config.toml
n_layer = 12
d_model = 640
n_experts = 32
experts_per_token = 2
d_expert = 256
d_shared_expert = 0
activation = "squared_relu"
moe_layers = [0, 1, 2, 3, 4, 5, 6, 7, 8, 9, 10, 11]
router_score = "sigmoid"
normalize_top_k = true
routed_scale = 1.5
balance_loss = 0.00255
balance_bias = false
router_bias = true
n_groups = 8
groups_per_token = 2
init_std_router = 0.0071
lr_router = 0.000807
n_head = 5
n_kv_head = 1
head_dim = 128
vocab_size = 16384
norm = "rmsnorm"
norm_place = "pre"
norm_eps = 1e-06
positions = "rope"
rope_base = 10000.0
rope_fraction = 1.0
qk_norm = true
attn_scale = 0.14
tie_embeddings = false
parallel_block = false
extras = ["capped logits"]
init = "normal"
init_std_qkv = 0.0322
init_std_o = 0.0
init_std_up = 0.0322
init_std_down = 0.0
optimizer = "adam_variant"
lr = 0.000475
beta1 = 0.9
weight_decay = 0.49
lr_head = 0.00418
warmup_steps = 226
schedule = "cos"
final_lr_fraction = 0.0
batch_tokens = [65536, 131072, 196608]
seq_len = 1024
doc_mask = true
train_tokens = 1242000000
steps = 9631
dataset = "wikipedia_en"
Below are experts of layer 2 (counted from 0) of a mixture-of-experts language model. Rows are named router (the router's row for the expert), up (a neuron's input weights, with its number), down (a neuron's output weights, with its number) and show model dimensions 480-559. Each number is 500 + 25 x the weight over its row's rms, rounded and kept within 0 to 999. Numbers have three digits each.
Before each expert's rows: a language model's description of what the expert responds to; "comes after" lists some tokens at least twice as common just before its tokens as in all text. This comes from a sample of Wikipedia text that the model never trained on. Tokens count by the router's weight.

# expert 17
It responds to: Year prefixes. The century-decade piece of years like 201, 199, 195 in dates and citations, plus line breaks ending list items.
comes after: "|", "in ", "(", ", ", "In ", "–"
router:485518491487473538468530479522501503490427490507488505490507500499516512491476464449473472479482478497503488480474494556531512525471480524501517497487474463526516485502493544513460459459511477509474537502502528525511510466481478424497476479
up0:530519494522495478502495476525479498503501483502513510483486494551521459495460472460503512505481464476494507488495484460497495525517443505511491520428509481485496523504456495510488476505464506502428522483475493480456495508517492470490497481
down0:504537531517469531524472506511506484499527458477488530490488513469510536488517523488478494493539521531499471473488480510503504486510513506543506507491464515484541422522520476486503468503470489496479496481513498447531477486517523494519482494
up1:461521479534499499505519475457502524538496497545518506470462483510515478500543480486490506520492494507482500495537529503495502564474469500474533528571499466458530470504464496520488478489522463472497494512457456470501514510531486525478486527
down1:540491505461511473471506507564495540518461480443493462510480523468497467454494463520534523497488491458517510507491456459505508443522508491529473514517520505500455482493542525527517504500488508450500516536484544513458529546529484498479473486
up2:535508490475503497517530498493474556460463483520510534510523478480528462493514474498483487500515497488483542504499559511513476522478488528498516516515491491497536491467472498532478485518488460485552534527532521540523540563536492465487525532
down2:496467447536494469478483472502504520472544524516514473519461511534453516483524496481508477480451508501538506537519508486500482504535504486508515547513504500490497499470516503465519493500507490546519473531508450510487499499496491456511466453
up3:509530489492515489480467505473547482481483514522518542542481541460506504496525525412497509482516510451504505504500549518536452509521468478521481527436462558532533519506541489545497525508460507523499510551480550480488507508503488531515480505
down3:476501516490502514522456481518517495495519467443550470501491480524461490489523478521517482509503512518469509473502465474463519479478506497512484509488484480488483523493480505500495523526469514506475520504488455514467501511474491511534488499
up4:466523456506485493501511507509519461471473492496505491487476491556515512533449469475505496523497466506493496491488501508487526540515507504475495487496497499505483487527519517533506536480487516504510550521526539498505499454540516460488531498
down4:517529541513506480512482496531485490529557524480497518516462484506506519504533535523503526464522491504459482519500489534518492464536494479532494478502463553460487475550535466462479531512493477492473538496532499437542508496493494542497476500
up5:512510477475494535532535483511505540497516490471478535494480469515521518475420456510495481482519503494524506482503529505504499513508508526479532515477463517580501517479498491478521484522477508504493535485490507519497508518524483470489523532
down5:466496459493542479514483524455518485508503472479531514491475537481495474477515509535535503488486486507493508507540495510502488479476500495514527467507494486470479520581476517520487474536480453510507485485525475528508516532536504490506506487
up6:479514487463523498521508497483465543497498481512502482458464488534512500472444467500493497496494455528504507477528562529486497509507478485480538495505517510556477447510499492496530499498497517489514505481448478504479501528491521467485508561
down6:498530533496497506523497478518503502460552476471475517535526483487485537515465537506509481527511503505485495518484525481535560517492503511461484509503500479517517460503530520493546445531510474530524502470526536506484515500493480495452502463
up7:437519500474459457531511514504529515453501489517500500500492492489520499500523486500508499499520515459533512516479536497504559480519501479524516518554475511494456486447510477550519522494499545490501509492479506492532509512533499528490517549
down7:537518502495523493489484475475502493467433459517488526454515501496479504498500469527516507500505503509524496463523479493494514443451485484494492493453499523481523485497516520481498523526491539503534534478465483504455479501518503516499503459
up8:510491464485525476498506502547459518462501456471494535503518498502500479494408480454499523496503467506506492526518496494499540518504494509556542441433489490542488547532492489515449463482470495499495506517504489498471504522506499563501517524
down8:488510492495468493541498523544495495475502521502513515539517504492510482456509490517526484445489528486470503496488471518497525444510466498514448520521486518520518487475491491542496509477487515497536537477479499449474494462509457494522519501
up9:505460509495442492585508458501453488477491513498520470505451524472504514491477494508530498482470478496508506495526516473536531498498509449510524501486510516502480526519553488500481519508468466491501497546472498485510521498522528528477479512
down9:478493446487510495497455530500529537463521491457529525485465467501491462511471556541518516525504494482492480480472469463460481478522521566543496468501511499491500470497506494543555468519511544504525477472518525495498500502489493515545537463
up10:498508487470481485550531494513499540492489437493489511464484516493512495491469465498504516506512510475477477475485524484511501516509475479495489471464465511578467513484539487506494499498499508501511504501468502484489498522533465467476491553
down10:532481532512481489471464491504512474491510484525528513503486489529497522513513523509524518513527507520516496529489557485456477468457473491513513465523494511476496531493486468472490518499470494467496496543490471494499497493477528486499481454

# expert 11
It responds to: Digits in numbers. Individual digits inside numbers in tables, coordinates, scores, times and identifiers, such as 54 in 33.61 (854), 41 in 41.4411°.
comes after: "| ", "201", ",", ".", "200", "; "
router:510510507494459510492543497519513483498449484515484503457499520483489505502431463484473469508534474514517463470461504530488506527496529536495523497494471461485480480517514538466460465486488486508508568470511531493518487498488513467476506521
up0:515513498478469527536490475484528515472518504452495505499458490494526532452464527475434525532505527532535522531469512493531492490504490495482497512499495524532476476496516491528527540491512528468484528497504480500453528504500503457491504542
down0:508492495504475475461484494459520482482490506509501507459490487529468486505504502497544461472506494463471557523519533528507520525485544501499498496519483487458514507520560510542473464538501497482483482484466487529515475493504487487515511514
up1:519466489503542502477506514491449526471523475510503489485476522505479463499447520514453486485460529504496464454535498466496489447470478522543471488497515485517495527491488509534494496476471494523475510529491486498489512560478452461515485455
down1:510462456540505470477495486513549471488469503534504528487477505496505528467486453502514477496502513468521480525421515469530510507534511534514480463526548522509475519445477507501498479475525455464514484500497540519526535493523492511498517486
up2:529535494501486501508511481511488520496493531479521525506480462488524535492492527484461522499514493458456503507508539473503507508531451508512524504515467494507522472510535448477489494518489504444547502442493512490539506457535484565477489518
down2:465494485489545476474496506473481479494530481508491501500541503500492471465526526512519470507493520521532505507473484482490513527492515489514464509501531529501480542481490526519479491477506499506445511519489489447494514518465503502514524462
up3:505468477531520495473494547521513502470513480562517496518482508487503495511474462494453471511469530528455496534500512481499495501512501459527498484526518508520532498514528551529493484506504563527493479477531472514505516497472491486498525524
down3:503525493510463491499507479505486515512506514493498535487464521519485543479526479508556516471536450449513539531499537494486471482529496495455529483498500529483464464493470454475512488503536478457538544504508533468464518517526508508514504502
up4:487484518486501478517531479489494503516546480508481472492515539533484508475503509488489535519508487492505505500534499484506540523511475494493543514513492504501495516504493487530481498531472476540537469445467516523518523489491460490487525504
down4:503495478504488471542501540486450508478484541492512502528473494531484475514521532475541475489527456468466484533553549541492511466479493524510492481479492507501483490501543528503525503488523471473478529471484512485492489484517478513461511499
up5:517517476516443518546497458518520509513461436496515505522496521485476517525485476502481481489500474460507523506499531539528533538537500497499514487524485501510472519490495486566467506534505481503530533467508533511482491502497490535434513488
down5:507456508496522544543512512485499489505535533527466478503528514550494494478555494490552503492436529501506516519583449506507447484497474453556474499465494532458507514507505519478453491485491498507480461490537494459537494510494459474517489508
up6:483491472515521467532499492500528538481484500468462503491479513493509499506486485482522506480529485452485485478460532505527494500498426494530504480461454490511498509527478518567568486491485501508492552485524517481485508521484467428485469491
down6:498516482459531476502514497476485477445521497512461498494496476495511489505471498496512512441494484530512534491479528503505533469487470528487497522516481477505514452441481515477577500454473540475513513506487547495496535508476485494524511497
up7:447472516507504498510485514478506498532513479479507523505514496520573567455498467508459498524493502481478524493498590486502468523535519479477477469491488498517484484495504519495497456512516494507534496476512534503533486513551472463524472497
down7:531537492496498488471517491499503469444469503536505486480500514462454484531506475498527492495469468477550496521466462517523492444493509498522543513528499477503479485491489494503524543484495489501500507485490454459468512507491524572485527465
up8:478513489545485515484474511483476521451500438490492537463505526493522503464484468460493467505477469508497485513499600524487473524513473474520504481493489461521548509471543522506480463495505485485496512459509501510489490529505469506535436493
down8:529526529485510512466503490523501509489481509527506505548486512467465533496537486542530517509546494517518504503494505437503470438481521513456516482488493483460477444502469468494515502487495462485531490522517514419485477484481546536504498470
up9:511467458455482506539469466484523519527483521492474534489461476529536467482455436433491486528506481499509480457435503476524447508555484501506511475476457514530508496474524518575515506511513472489486512458529521507510485448528469464496480493
down9:464527489507494517477483506514515472466515506488528512526545481467502514487522535533515508473481519548558515499463514504553518489495525487515472464501489528479472503525491506510530493477520514483552527517511538505492524476504467504537492517
up10:502477479499520504499504476494480491550539539515477514445486471519491476496419555537483493491468502488473472455481501486512496481477450521507462519512516495512490500488497480542485470512473499512450526489494506509455500520533480496474513445
down10:517459527517465479461464491509510494510507506479492503531472468495468550516494487459505495484506495525542527532544493472472492482498510473475531491459525512508509498530500501495551516475475487527520500480532498459502482515474475503515457499

# expert 18
It responds to: Word-initial capitalized pieces. Capitalized opening fragments of names and words after list dashes or table bars, such as Sub, Comp, Cath, Fre, Stein.
comes after: "- ", ": ", ". ", "of ", "\"", "= "
router:525542522493478535458491536514545474475463512488497526459521498495490492505497487477499478466485490492494456489487483496502497501526521518522550478502463486538532500485506491436487502463448480508524527467502498499541490509475521504496504482
up0:496471524470509495522490470506502529467556487518507480548492481549541523506479487483465512492498506506534502465493519484542516553527460497507464528480447514484469501541487507528507474517439495512514526500477501516487503487529514496488527476
down0:484479490526514509424460474476455529503471504489514484467499482518481498493492492520517495519459516496496495496481457496467467434513520492515496464501553479496505545483455488460486509514543497504534484522474520499502509517510507519494512463
up1:526497476506513516525521460546491479518507492517471551463515528502477422491487463507490534521486500506483477498490489503536523475535500520508488499465505478507541549527499527525494466508502511478529573498507536517485521495539501512511506505
down1:498521462481479505469490543464483483478498496504483532470532490488498530516514464498480488541478539479540499498503503561532530497532485470509552436488511509531502477462510494487521476509531486507475538485514525503536494533501489464471482531
up2:547565433474476504466543500517479523485452495504507516479522512483495526507449491496482521494545496533484516444493561472507476490531522501443529518515517511552513476488526476447505533499512478509504544499476521541492547506512486464499475516
down2:452442558517498492510473522497525471501531474493491480533473497525500482485523532488521486531453506483503492534507456516491511500472497486559454509530495513454504523517496518548483481493514540498493437519555498452488451493467514512514533492
up3:481499479528480485494553508525486508507481495495523504507518449506469564499456474537486526469499515493480485475481528520496559493545530479495473504525506508473531519532485494508495501522526519483495530542513463559482487521511512472482530526
down3:484462513507454492503517508504490507498484487543487467500542544488469479488505573479486511523515497549507530513521549496504490499485526487549534515530547517531499492521472503453526486508503474511520456482508519452524516504497482541508546505
up4:438503441538535500455539482515483512460537497508514521496515493552547515492464515467474552538476476519517525461474500467495480542495461504469495550455514485463502504512487489492527476518466503480535531506467498526496498534513492511486527520
down4:522489514456480472526518487444541484486528506511501528498453499483491480505552469481546468477499497498521488534512560567531477484442486489522509500530491526460484448492527544521472539495535520507508499507513463494495494504485481514493490497
up5:458501499526502485466502456502488478514551500460455488504510512524527474470484460485492550475534498525512507566457515482507523574462531475466455475495538516492475485508525495508542469503540547435485527526500532539489521521521516511501453507
down5:489502525517547506523487527511514501462475538507514485512492509496471484534554486502486458495476496500472486500491499519489452500485463459498498493518486496508472519493542515556471512498500476551517479504564477472483456503485515489470530480
up6:532492499532488510511521478485512499501516478495496513488509516524515502493531502483504502492534479525523549476480522491469515531501494476485503491495493508554521510496485488513528486528487512465474546479466510516462478507505458486512475495
down6:473459545472525493483513507518464485477485494508499509498503474511485501501521458490526488515540502475493465490493502479504463482497545509574523503541545447492467465483509496499502492466493461474479465490520477486482523497474470491506467502
up7:517509447516489520480522483499513506486503520500551517488486496527517512524488500513480509497506512559518474410484522509479516483532475526526543576500489496511547473457489478487484523544457520502504495523498482509483527486497452471489516561
down7:464488542497485492520493518525502500482484509527486496498525497478477475473501491476539498481520495452488523558516493465525500503477527490494477460532498499502474488516517531498493487467557471507469519521509503464520482523492522524481541423
up8:542463497500502500482489512457514523514468483500512513531504500511475486461547527530530468478458498480512514484506508500518482508497462475468521509440524483497455524523505537485523493472490468475491450514466548520499463491503514515512461463
down8:526519484496495491492471489488510505486493521507446520492533505521485520553500508456499513518497468490466540498498511521502477514491537517505502507538496441495470455493445476502492500486520521510556529485477477516498526546494502474526523469
up9:514497477511478485548530482540490554485546492488518494530494487505546524444487494491487486453502513540494514488496514486508492505495469458514498492466486503509489524546510550514508470533514496469493496527461526556494454545532493482537492505
down9:528483510492487514518483539472524480487503535516519479521532514491447458513522510510534529493485514489522474505494456512486458478475516517447475509506536508497497484500490512485456514517526492531505485517513454489502480465499496524460493455
up10:516486471507516509461513491513504489457501474509541496477508490504485478483507493467462523493494464504487480479528483470533503529485477452529526523483478515484455483498494529473497506491469537497517485528474480499449535536510471513450483480
down10:542484524460528510493522522480498499524493529516492485528499498501522484490518496500539476524536540514505520517545515508505489489537518476510465471496526511488500469484510506538496522476525506513469554487484458492486497477507495533521496466